Experts of a small language model.
Size: 8 layers, width 96, vocabulary 8192, 9.3M parameters.
Experts: 256 experts in each of 4 layers, 32 squared ReLU neurons an expert, 4 picks a token, a sigmoid router, a shared expert of 64 neurons.
Below are experts of layer 5 (counted from 0) of a mixture-of-experts language model. Rows are named router (the router's row for the expert), down (a neuron's output weights, with its number) and show model dimensions 0-95. Each number is 128 + 32 x the weight over its row's rms, rounded and kept within 0 to 255. Numbers have three digits each.
After each expert's rows: "comes before" lists some tokens at least twice as common just after its tokens as in all text. This comes from a sample of Wikipedia text that the model never trained on. Tokens count by the router's weight.

# expert 47
router:129107071130115140157172080146124147140157123160158177186047131120109167107101102154116134124106158128127150116161088163198137172098120118095159164125065145146117114144124134133146179107115128127137199128178142169158084111159157127106080121060162177125125154151163100199158144149157048135
down14:120147113187141153125165132123082154107130126185096105117163093135127155078115093180156102077165125163139144120101138128147101169116160156117167101104190161105161192164086136155126151109187167175132122060088131081078082158146115165135090096158183139191171131147176110117130131142159184141
down15:137118176120084186153082153134165172062107124165122104136147146102124105153165167109118103130130153075091132104128135165116121197070073117112158134088102084131109100145179138069146108063075125121111083069133109149144131175120169075146076176105166128130106180131069125129084121138106150152
comes before: "| ", "201", "200", "|", "202", "199"

# expert 144
router:124133148122121121085157117121158174102169157097148180126087150085061156165106085078127135144096107137194171109135063157145134153140090120146149140135123142106144177064140144116156124162106144089142139122133136109164057078203098067142123124122120205117122122165152152145162194100148066134
down0:150110147121136158110147154111162171077086176062101136069175142197158151122133130143162160131150070144168195201111120128114142143133112118153076105135134114121164154099083119072105138134089216142097119117164169117159101114098104140139182116079113104120127100156145107099208160110159121124
down1:165135124103115110086074071130189144113123159163133145121130086092134192148109101155126087187120167102079127116137134038115133130194101137115149125154101138116148097105106161193168131107116153185121140111144117156076053178100063197139169145121134141151148176112150166128088115132114133120
comes before: ", ", ". ", "\n", ".", ": ", "\n\n"

# expert 8
router:128081166078143103119139134138167171125153169131140205107105149120127135139107121076152101130118152174171174140100075133165118123109115167152136179166123088079124141110150121105111128128157118132118176143105131055124094101216091131154146076134143102105159186125164129129217173110176094072
down19:087137121149145144126130145113127034141115123128137072107125115134098080156123066107173115092185055141174101128117137105147139112117204077141092093121154173082099132115128134127131095111186131126107104106117136165172144146092126101119086135047147074114122144192114140180178163091110087165
down20:109120105160159132143121119135090117126097097119088061126143119137092116127093056097066135118183101163136115153127074083085085110130100094130102102095085115127105125088104179146095129176100074085162158142102144149165092105098125173138217157109109099146204100154090144134130173086150119080
comes before: "\n\n", "\n", "s ", ": ", ") ", "=="

# expert 19
router:094048112137095100094162063080130177119160123134109117061133133145112159148106095161100130125122106131134160111099129150161128156133125100138123176103115090146088181053165132142173160147100139069146125123155155141190054076190133104119118139190117119144137136148187151173183161155150138155
down4:120160114162171150110184103117089099113097168108127075170110136056167127113117134205139129137091182111132156120136107144170145102127210197124104155093111133139141115141113141141133124129094195186083077154091153130076066117115145124131090176199073136109142137127142140147120139141174164154
down5:112172142120125108133127132127144131155114122073154147136082122155099138125171144079130134057091144158108119143123086164105058152171115115143117045129129110174136188137154071059164191162174103139142068179155125141146079067141110073123143110094145096139118158184155111106140130138176119176
comes before: ", ", ". ", ": ", ".", ") ", "\n"

# expert 84
router:156107158110124103123134159070136183114131159125128161144114149099060142188119137096130073106084073167201138073134102142150121152132138105139144145115144140092133115102112113118148114125143149074148152071122124146142094071212104099187139108115139106118101128166172126149233199119163121145
down0:128129107144166116071135110209106076100161144187158128116153137105089095098083154196132084114079090128144140114154136107102105171157115154112105091134137164169121087133128125122066146105047135114082166121101150140107113203112136119160083115090113158082189147079105109088138081136101105142
down1:113124145094160095165162083149116125059100120150069112135189162136093091109178114149204131103133092113195089206106138160089152133173125131154110123097089100153121112144095060074143145127093150115135126113135122163120089168190077068116076095128093141140103150090160111112124146100113149127
comes before: ", ", "\n", ": ", "; ", ")", ". "

# expert 189
router:185110109152102112127074120082129181109156099133107104149113161092115119151094072111110115073089106124200197096126073131106135180146086117180115132082131128097146151105161167150142102126076114100073100152092115088178058125176151107117120090149112122152122093141130124154203151086141098086
down0:152192068108122131134139126138090166164130121081135093102200163145107152204150106100149147209164134128100179136177117088092090108154129144113160118119185149122134174110146111151159121143107076117135065164140131115121178178083143150165120080134146076083129130123182146127138072169116106095
down1:082151084096142142113119119103107090134157123176151122078142118135075188083140129165125114149124187172163117106104157114124192134052120123051145088117151137137167177173130143094042119116143142068110186134166122117163135057079129113127132165114111110161085164101150124119097169138136151103
comes before: ", ", ". ", ".", "ing ", "er", "ation "

# expert 165
router:127140129050139136100115035174136147115149132130134182086111160110062145163137141108155096126159106156106136157117119132166126144163120109155114197137111140125112152131142127061148157047085107122149170160103167132173115113208131139125119074109137109122185122091190137179184150114170116110
down0:145118124160129154162120158113129079118136171067111119167104134139126129104097158088100180113128170090160164081143138071067105156141087153181155064141166120111120088125170142140081083163087118129150186089130175131092089119122094088161100116095154101157130139174163063094097192141089099154
down1:116159098151148068148158075122118146098125138158074150194109077114146159143146138104151162196136133140132118134147145131126146138120084059203165144052111165170171115087171127098110109107133118081089150053101130082136123106143074107141106164122167111170088137179183151151088116129112146123
comes before: ", ", "'", "s ", "i ", "a", "-"

# expert 9
router:106101138153124145106109122131171163104144098165108111155064181078094177111077096134161112175126184115091148139141153106128130110126092149153135163070086110119133073120147142121153146108063092096109123121118172147160100050101163205153170117099132204140183163125175109156130155151089092123
down20:144104122170101136112162121157150151112107127095157161137137071078123113157072162121104112144180122107092109105120158150146145104138098083079147095214152177194129114176125061099121096106124139114149124129080148167161057108095067114143156149139158144201160117100196174125153119118175150128
down21:149157138167128121124140138126137117208099088131140086192174079110105061092121186076141104105130140151191134126151138088137126120096164139093134147164100084105035105106087180166156130112079126068123100133142119121135161088069133141090156146101157192112120071109105130152087100138110117137
comes before: "201", "202", "200", "199", "194", "198"

# expert 184
router:157131150137128141143090108141108187131217157180178184080046146082108099126095093107093108109131157148090129113148143105142106091098118099146135128058157109132100187100118139127139077124119097111091180167151171094140140088166125139153166127147108130130139214118151074158120179135160095141
down0:116131102157121137126160156089137163179098121107092158146096101157131084119097114143165122171101110143161143095106177109095073164074111112072133127134159160118122152148145075108140114093087164133168088087138096102118068035145115098081164126121169097154078162106157136179176189087099172143
down1:142172141156120152102102093189087173129158159137116174120141114152124090132098100122087130129140156105136093176096127125081079138138119051129189119137120083203107155098136084095120168095149088077163137125112178096066134093164091102149133173167091136077123163112168150141071112160151071125
comes before: "\n", "\n\n", "See ", "History", "Early ", "History "

# expert 169
router:130086137113148127116177113113136191104157111138114118100097160140064128135135134087127115122144109205165156129113065098146144139106096136129092158138086155150124182089185108113146110125106157083139189116136140120156107068228105139138138092132130097130139104144188116157187179094158037126
down0:156118103084158109162110138141107125175155146152108124136136121224106017130110108106136148197134128094106129104120130105169141130081090120111138121146170131132097134134177185115193144081126152095113107175126124146099171103166105164113193147082149152142135072140163071160113059138149132137
down1:149111139111081084123034138121114183171108098205129077137145125166143160174171113123136142161108212123096135119111116108153127150060168113060136085109117099115198118152103111110130151136149164129128104076079142124150085105134157121087081152159143184093139122102080127103088135121160123129
comes before: ", ", ". ", "\n\n", "\n", ".", ": "

# expert 106
router:143087123072139132091140051136101170144139102133112141124110130080053172138116148113103132129114107134116155162105107142141145127150120128162124152162102145128181174116125163068162130058052103115104168197143131124161092102209127190111135097133143175139132130110153171211112179109137095127
down0:077120116137142137142146143172140112132134171138113131108109104090113066088084174179204221105097112139078131114172140201107167148078152174122082129116148126136124147177111071156086144194087158123056112129103134134111130128151125094106114146110096154139149084153139167146180083101139118125
down1:138136078150137129152104191159088123136148174111078150190103147157163118148128134136151128115123092065090143153133139094123144166133108110177112146105179166117110065136181094080101125093098046108093137101207115103088128120136074100155128148135130150144076160144169141051117149148162153181
comes before: ", ", "\n", ". ", "also", ": ", "."

# expert 72
router:165079069109147185126172103075140132133187137115149144128133155072055197101136096102130099100087122132128099137128134132193110091138135123170128136103123157109071119147120130075156110079106137102140158133081148164181089104182136118134123125123105084151171176102214126188135129079143141106
down0:097149155085125117132124125087099034079101123107195120154185084144131150097154037112114120095159154156129117180154184104121152114144165152151107095191059112117133143142092139173185165161098105162094159152114147174149132124122148140089097127152108130148153110162154083081129085126132162108
down1:086131073102139147119057089144140066155103130142094118147120161113135147089138160138124105161154157107105161092148057097150132205158105126155131129125108187129115124125127140085142168142110134121109043155211152103145097110116109120132155074138076138152089169131166207095100191157128116113
comes before: "| ", "(", "and ", "– ", "=", "|"

# expert 1
router:136112137132099149089111166133130157148161133143175134134120151123070162193079133110094098139127076170125173110157106120168070118121093115078134186105134140125096128102101153115114139157137122127151094129119081064189099028166125184114124148083143147105134147148152108155213145092143068083
down14:156168132158112159156114064133148084171114110122137075152146147132086094078150125072144150227155098179149166140148078104150142143133165129095145089148140122125085157080108176109148125152075077160099157150175152124138144134145113098150104124189189115110112109149156087129091089104096202121
down15:163196117119124100150129125080121089157139113113109128125153099116074154172165186159157172117130102108107129131089149090090065168141093119175158066112068088168140111175128087141188172126126143155126157143024136133176114136122064090137138129119165119111130151125145086101188113162132129159
comes before: "–", ".", ")", "% ", ") ", ", "

# expert 13
router:092129104117135147103158114152119189046172142113141169148055172102096151195088153106129135112096108148141133139108068183146116189163156153183119149088148100147121159102106149128180117074091138143141122156112169180154063115190117106166116122103138119135116182137171166129142162145158110172
down0:135150156173082077091105129152175123142130146179044121165118124133115111074075108143151134169091151152149139138142144226113169147123130153130109133143124137188133145113073130099108127138118149094137122038118138112116149178133102174067150161120144106103090158179053160130108127184118158113
down1:099148155127153146133121143090128190106100115117107147169187087161096202152110085213159095162129136120109089135144171090114143202109154106076112106098165117123137126102129174126145091128132139139114182102134133147099118173117077166062114098143144112192071119105170130103089158196118153147
comes before: ", ", ". ", "ed ", "'", "ing ", "er "

# expert 37
router:162096087126096097123093099141075174197154108172155174046121105119089126206131121151108126118115138138141145097089177144133188111133084187141125129099112128097103127105109192096153099153149178145135109162138105097110090066150168150148057089157136169087112114107152107094159136102131115169
down10:131115094118097123100125126126110159150132096145141121188093121135084081156172202126111156184136153083147078129112143118146098102178188093089143109115189105089190160162101114114158151138120125058170096112096097086125168155147101123095151202110093149158185149112084077159129162166138121156
down11:132206125110144104233148125133095148143059126143147151183204119107195151134112145126171118150105157133144091106157114095154119137150138189156126119066174177113144151156131160142111157155165107175096128125094072095163156112066087131120096139121116100108118128112118213125139134142111137152
comes before: "| ", "0", "0 ", "1 ", "1", "6"

# expert 77
router:143102065115133129132138129128055142160145151212109145125122114060083202152129089104163105119151163169165064106116146126121116111080129161129129128141125074111139138101147121151116095134159134140199145140115118153167078110126186134151056067131078108176155160136173159162124125098101077097
down0:146142175117144090147109142102135175158065122148096140052161120131154106123088080117114134158168124181129156208174178122080142066169149097097096117104094124116112137125087120204149136133154120175093114162132116097094115183102095134086155132114120144044138089149137149125098147166130132192
down1:131197114166102103200124120129185113116136121142117142068073130054104149151136157154128087147110122083105132158117095157179126101072119202145168155121149094128135134152175113199145134166133127060095118125167090134113122124169145134154097048097115139165066135164141156163130079136124119126
comes before: "| ", "|", "(", "B", "H", "R"

# expert 201
router:122099130141083139127127179145172156164157126158127126105127128113101123187053144171128076157084098181212180129135119144135146171163122149120143157126115113128088124051129158114125135156129131160140120102116105080154096080144133132165082132087100109089166125161183085164233170133148114148
down1:149089103102095083117091133134150164086192110168171112095191150129087162152115127106171098131034091105191147136167102125072113057125101123122169117077078117149170133180133193067090167134094118133154147170100120128109114116100130140135143168080112136081130163144124126141129158143152143134
down2:189109063176127138130139084128140167152157111087120170096124107187170150129081118067141174157150144133080097136132087111115081165112115170148133137139110172133159122070141145066063102147120052145170107110200166129123083126157170138163112134136131152126103109109151085162075102122117168096
comes before: "\n", "\n\n", "; ", ".", "0 ", ","

# expert 85
router:075132141098131153111135058155155202084150112116170152134111168118094141191109152139134106091131048179130153147149100149170160129123136104120163172109142098161077151124115173084164135076108118117166172137124137155180077123167115164081095141170135080107142122144194136163154149168189141140
down0:141092094122114125167158057166135220127140132085087155134094130159172134098131137090072140145188090143129147146129077080094136083097130150123139139111126118110120124140184140094140166090199093200117154109197125101109104112146090120120134126172182181123104140115125109147135097079157193129
down1:145135154140100095072150121108176089103110102123134153146087109125136129114189077090129156121201141171062140082068182077130147128172110139173174096112123108157145141148092102110175160138167152124085135124123142127117159143117136112118116093053168144114122091097097056074095116169088185152
comes before: ", ", "″", "'", "-", ". ", "\" "

# expert 156
router:116151146148098141124092047144133169126132146217153162152065146043113104121109127120145077102155140134148121110113175105159121124151139145151095110098110058120102130119162163129153071106122124177120177147159128122141075099130125100080101103152117138145109141180166085159183218164137118156
down0:109135145166074103155126102141107166148125112142148145146135159191154176179174169170121115107122093060140124151099116125127150159233153092137124126133108145148100143074107094157189134141165088123130061162128092128173103079082134105133133163106172182123068091139124061092156127153118115128
down1:160163062105124116121109124116144082125114116050137115126166089174126136167145106154144167125086081106101182125101123131111142127150113129147090131143128107126098107117148146145131071099142177133125106152183076129198107089125138091119109118080087101139184111097148154120094025160105107229
comes before: "\n", ": ", "\n\n", "See ", "name", "Team "